Below are experts of layer 2 (counted from 0) of a mixture-of-experts language model. Rows are named up (a neuron's input weights, with its number) and show model dimensions 0-127. Each number is 128 + 24 x the weight over its row's rms, rounded and kept within 0 to 255. Numbers have three digits each.
Before each expert's rows: "comes after" lists some tokens at least twice as common just before its tokens as in all text. This comes from a sample of Wikipedia text that the model never trained on. Tokens count by the router's weight.

# expert 12
comes after: " ", " of", ";", ".", "|", "6"
up19:137118134125165115141152121157092147151091102159155124109114143145130139139124111146123142096089075162146132108108147163135099121156136147161108155146098158117119120118109103156113125102113163152142149175121130118158134112123151155115094148084132145111120161149115151103124111115124120107125109157097190089151091111133114130154111154092160113099167095095102062115150143126089126136098
up20:087086109094097141103139134100141126139116100160092139143125107105103130113108125138136126105122126164117140094101163170113196149131153126153127115126120151122164183131112137098121144101174140120088108117095128162127151146157129149110125156110132152131133103149143141139100114157124110134160099129138150158149114089126128148168129139069120128107156143145120131140124091116145125127140
up21:120111113165178106064096087108122133139151141131143135118138140101142076170138131111112129119142125105115111115144116161167140127144140159147153102074166111101105138135107193147155137146101136125141120132112091172093160107156147142097128120150104185203112151134131112147121097146148123087131122129097135111091100067095124117155138066114094114164119121138130114119152086157119109124161
up22:074113124122112151082149109125119132186135162115136131123116160144113118139150131121129135104172140140094141163151123119139128152143150161137128125142165139115151149124101105166153096100148127096095132161090118137128123082132116111156114134079134128145095117122130137119111097148102097110110124081070123095158117143110146121175087158139141153100153095121111106153128124152075119135168
up23:159082148093123098101137143128106141138060135079121108113138137166139138095096118146104160128128134135106133094149134106161110138121130161136105180123123115101145124140117146114163204146108156123104123108115131155061135134106136140118081127061096152115152120165123148102119141133113159123157186128096111121181119150133095130164115133135146124115124125179131138131110085153083156148143
up24:094113136092141117082116130174134169142130107130083157144143095143111107098154121124111148137144135126103146138188133111183113169133186145123089156131152126120098112100136128141120092101186130152101100108154125120111136152101110118110126132099140133162121114115137186123123131139135141149123124087135108136121128183124135144169121112142122116119132086143130165109133143067162165103109

# expert 5
comes after: "–", "|", ".", "202", " of", "198"
up16:135106102144161151119130096158162101099151134114149105118128133125130128115141121142118143148111104111105100099080123120146155147120113159201104131157106114148190116145127130146164158134162117116132105120103141158127117093109124099073123113116155125184145093129118114137159111147107061154119118130142129155129139155109104134172126116139140103116128126123115157149123153141149099113139
up17:094137121111120112134107089102138133112122136119154131135095122093084099164103137113122120138145145124143137097125124130152150154131135093110144185104142124159122171104121159094093105144132116099131136147114124113106123142118091082097126104142146136134180118135135124120104068149150082175154091132162119113151101134156103114171151154129111120099142070148134132157156122112129133158129
up18:196151140111117179142108132121105154130150162123144142138122094103139120123131123112100102156129097074098103135127105113152201161187139130157107137130128149191126135151106161117134136133142157139171140115094187113092144158133103131070133099112101146149143120081107122129172097111131123120143137087152121098109117076134119156139148096109124123110145135113111150155148157167171140139138
up19:140103129103110151127137131107110149111153115136133128086129147124142121148130110109156130149128117103129073199126113132125148122169116131125122117116087122119150125137139159135108129124096165122074143135144123142125085124105073129141099113132135147124095153160145104117129104157128130119148134076144142135139145158099108122140137112090086132138146112167153142177130114119134132135149
up20:109140101107118146111119132148131138173081164134133122128122097140155147104118089100175112172129091108168165127137148154148137158116082156146119142139105186111135112128135103170177143177122139114127145154151148175133130137108105131116167124114111156135129143125138124117119151124098158118164143171128150113158086142146130111129105141122119124115128146099148108154144110128149112077128
up21:128160138147126110151110139129136154143127148113148121143111188161107107127115149116130062127150140098101140125116162130136156187142138131136151123159074108188141116108152135118134113143117160122149103127178113076089150121125142125095123132099141140124153125126150112118107148123116174061158110137191157136107112129158103130145100130126087127099161084168160126167139150100109097095134

# expert 0
comes after: ",", " is", " as", " and", " that", " it"
up51:134131154113123141079171158107136163101141107114098118135086134161128097170121119141102132122153179137110149123102133132095129150185093139136106135163120131155126121141143121157142081169149162115144118132117151125189141134095101138138173148153100160104137134126129084162084103102107118151126144154155126110116131118139127139096103128097127143081126153091096082132122121114138076115144
up52:133097141145116121143109101147122116140145096085124138097145158153185128191093091127121085122130122119138068114068131161133160103121126107119121129126147099153153151155130107135089140112167149154117101120129133172094111156135121118133081115087102116150102117102127120122147091170171125129154116149137172136165147101135129129152141144201100137123185136178110119123130130128095068138129
up53:134117122140075096092151136186148110120127098098086160135088072120164128123115132123118134114142139119082140128108138144108126123070111140109093108117109156157138112133131116161145146142094115123153150104135109154142134133123147151143138090103136125163140112143061139151157098091142151157140132140127091098182184177134096141149128115129126112110108127140092144136151117107151127206141
up54:130107122139129120107091127158140122111120140138146108099141154113131166121122138165123116159118149107131098118138124149096104084125120157134137124131127105140081161107068175124128164133098119114114094129084144120129110123138132103111181131075106114130111139113132133069124133155131101158129140145126092136128161107130147127138162167131174112138181150142149121176143113125146073128085
up55:135092133123110121104179104122125102099105165150112073105102136116133095137090078086110123145118170118158171139152140143122107165115139164123124133129122101118135154119103114112136119170123104121170169105110113075094110131097166125155124119154145160140141125116120143131086121115126102147140114115115129166113171187116146131139140082153108104136117166146099113135064110159111091080081
up56:165054121137134101161105151169119145123169114170158141106139120145152156089109030121130139107146108138128157141185128133111109118104111077137118106141116125124085158121152118133070137139105140141133136111128154151178147104116088122130147137110119145109179110089132090134142144085126153153113121130134151108093115123117123094116112158116124126158121116154149145160138141154089140166148

# expert 11
comes after: " the", "-", " (", " and", " \"", " a"
up19:101114128152115173085134122136181121162080120140092140111123084108100135143091119121102098109072118108118152152103152115122139168131115091127124124129119147120160146147139127102151107121147145092090126138144160127150157151129147125163121197158098149114132168128112116098058121103169133139097155131153111147128117128126111116148139074137115085138159113086160085150122139113151102129159
up20:168135128079101118166088163110174086150160131142122144117110116139121119137086104134119108109089115164140140136150112081114133115085123078137121131091130117132155148140123136171164106136175132129108177119119108107135093103125137152132111109143155145127131098158088153138129132138139126174107139096146132142148101157114124112147137114104158115144151117104107108118184096110093130101139
up21:109122107119134111136131098181149098140087079123172094118141111092140073177118113155129136109111133140148118147133105120133122118161126147161171078126140160140089107142120146096104115119170167124122136138134142120157162100151155185119192120130107186109080089117115129154123111145130140115137149118154154095148158136126115130140101120124107095137140148165125116125125151150137093093099
up22:118143136169139107138130127105157143146129125161105113144110139171135125079120148144142081064122097126151112170155110138152115128118137124131154134106132115080142139165134114141102169144104110147116124140141102161127187100155140130126166125102162109135084112080180132126090156121071128127175107151129125097159109113140143109198136135098124072112117141130158148149095121085124123097156
up23:160106133106141134127153158116129147123136157149158124176151168120134107113102106131083143082128178120131124084112135139134152152133152134104152135138114142134135133145120176132143103108125169143121122104131150108138146116106111132123173123118139126131129098138080148147112104093110178147162140165144112114113158124121118131163097127086149122091125144133144126130151145159170081100111
up24:146137083128075125144141122150118120099131102166181123125156142176160122130147118185147169120102120098098141134165127135111131139176140097098126149157135131140122112165141087104137105125151168115145096127130157111137135132089122145107115150082143147108143109150138146112121087118129109120112181115116130133143120135127130105123134106102177160117184119112111194173092122137085121117128

# expert 2
comes after: " ", " in", ",", " (", "201", "–"
up9:173131127095135153097100132129173140130097097121105133123149119202192151141124115119128102132115108157126172126147156137125095131063127164125100142115136140118187129123116139152128136168162146140115121138138093136112106156143072143130110152105132103134099111136142122163120068126148166146106142147110130112154178108157147140111125100134127140143137111115132131076091157131123129106163
up10:130132121122122090192128116184148154119124135148151156105076133123160113164136172142078091137125146196145127128102140123163161131125132152158094135111114033130129116172110103143160128084116133155110107105126099126139132124154118136139110118137105106126083123165139102114114114162114127151126108151169130100126149090094114137125105089114128144126161152116130122151133130141161143126146
up11:119160100058144134122117145147105127122119122165106128132113161128124125123155123130106091112095156133143092099134120126129140116119143136128162109169146092122109132139107133108160178123131133162080150134108119104173126093128131169146170101125157138130138124129172154161145152084123155131108113082117118102151072151097144093120105133163155158101165115142144147137151141150125125113149
up12:124138143150103112126161120127096134133121079166089166118087101140100128109138114175125133118117124152106119145100087117147094150106126162137099138108168131113147117167145127134145160147196106127116118110123126116141103106126121123146136126146085131114157159135129098109121126111112150053108156120145144139137113095087168126108117139182115128135146104121135119095147109094074108148148
up13:123151130128139097152124114158120107130140132141150135132174168137120123117082108126107137066175148146134118092109132116062155102078122140115133122158114110139136133099151152099145088129116093149099123140121133140112142093128103127137132138092188125091143084131152138166136136148118114115097136055133187149104150107076157114133140159097182136148165141144095119143130080131129129140095
up14:148115175118120123168117126108093095103102153144089137148116136170150155113111111138141119134126129119094085147135092140153121137109083158138119140124152087142162141105172090154096116087176159118135125162124139105098121156126180171126134137111134110146098164106140121153153114169113117146129163129118136135087137072138150138090127099157152165159106119103126138116118182145150082091141

# expert 4
comes after: " |", " in", " of", " a", ":", "ed"
up19:162130136113143132146131120092151122168131129114127107120113127127138134155073125136132144127150164108117158124094106158098084158120092128141123125104145145155114142118139148109117125094120121082153107159136101188096127123166144129096165098094156121129147122141129136104125118141095107130126170097138135149196136123131112131142148171126130132123100120106113134121055153116142114105113
up20:074104159099165151120131138129124134129131130100140134164124138112123169129093098175107099102123123098109123145142164126108151081097152119139129150141101169132111133128133103137118152133136106121110149127121117096103123119151144086111145169135130151119096114150149131151156139148133145128155133143152121154131086134174162160144181111106144134142109152107132066134126090189103133129194
up21:107138117138130132116152104123133136143127144146180153111129135114120118111120133155086101119147132137142173146153101141116168118124128111131132157154171139113119134146104073133155132103135104120093115126129136133162116119117115143123106097081126127132121123107175124135160142107124163124144147135135158139142150144113102109103115115095141141113122133148129095182109138158114091137112
up22:118084130092138160052137135151156155130131139137128167129158152150109136096128122206105127159158064124098065122146152146104110112136090114110162116174107116096131141113136147160128116101109172147120095122140117122136119125100097101145118136173094122096135130147122119114142117155108149150118116128166095132130147146138154145123141110083113133143144139159077118115136103146134127152156
up23:085123144120079092138143113112145105093107163105121127132117103127108141150109138146104115153139153117139100155147149142118089148110134125117135123158134111136170087112107163112175142137142118188126112165152126121104068114144148134143101130114127130136124103148157083146153129125120102133154122112150087110142154162125092107125145191138137119103132153114134140170097116124124101126160
up24:131138115101136153097138107132155126126161079096134130123115132117157111129094132129137132129123141110156173098120103146130117164122101145124110094115104138172143090168120141156135107133107105107134170117116155080143131141135096123118124158106101137139131098146142123118145074159135166140115120133173126123131155118127120085161148112113094083104144120146113094140085115089164086114099

# expert 6
comes after: "\n", " |\n", ")\n", ")", ".\n\n", ".\n"
up44:135101137133122102173104153148154170145076110150127128094135122087148177163151112134107135111131079119147158114118123170110130120109143102123152128143133145099106120091169090143138112198118106156091175120110148142119101132138157129081093167142140102122137158149186094133122125112156119128116124120134124147152133143164162106104111074134105126115123127106120134134130113153160152113112
up45:104097106124105125129117129115155093155112133153124173132119151124139122095177097140147138113153160142121136094139104144146048139118105126121123129120124123129142136145123133139148141149135185129178095130135152132119162117106108150148107121152123100124155142136117144128109125097116172161141110132099146094141124148115125133163162176121138119116139142101107149089141061123165143154101
up46:108154117132119132094142123139104145137132145102139153104125130158132103120116121132061142107073173152081104087141137144169111146118127149129102124131141124159092079142142122179118114111146108127133064135095171160148155102105121134169124108072132123097125150188112117121112113151125120140124153100145109124136107155138152156125153131099132176158087136153134128141097172153110080194155
up47:124118098111180118109153132110134129101141106152091131135111142125124102126172125134107101134127160113114135078094150091132095133157109136137097077078159143143101144149122136123177136136098110139112127150160175128136158110105155137107138149153105112199111085145122127132105154120081120147100087172086116175139140142155123106160143126130117171071102124148145149171147123120127153080171
up48:146124110097154093189097118164125148164106143162139123129103154170113115100109099139135136110108133155114134123144097127128129138141108137130163126115150108139115175163145134147128166112135066148121108148106165146152107076120119135124116128113115128128134106171138149138124105163142143123145137078099111113121142129145109125144153163141111146154174136139118133126137145122116114195141
up49:123156117169127121114138126117150160143131119142143108074095088117134145126096145168149129155097159147093146113142113139100123123103185121159098157138092155118123141100152125114119176132137130124179164142127138129135136100124162137125096149147097068144098093110126107172147126099113141086119148095117138115132140101111136108168127116118154105060128148112158107118117113111149165103138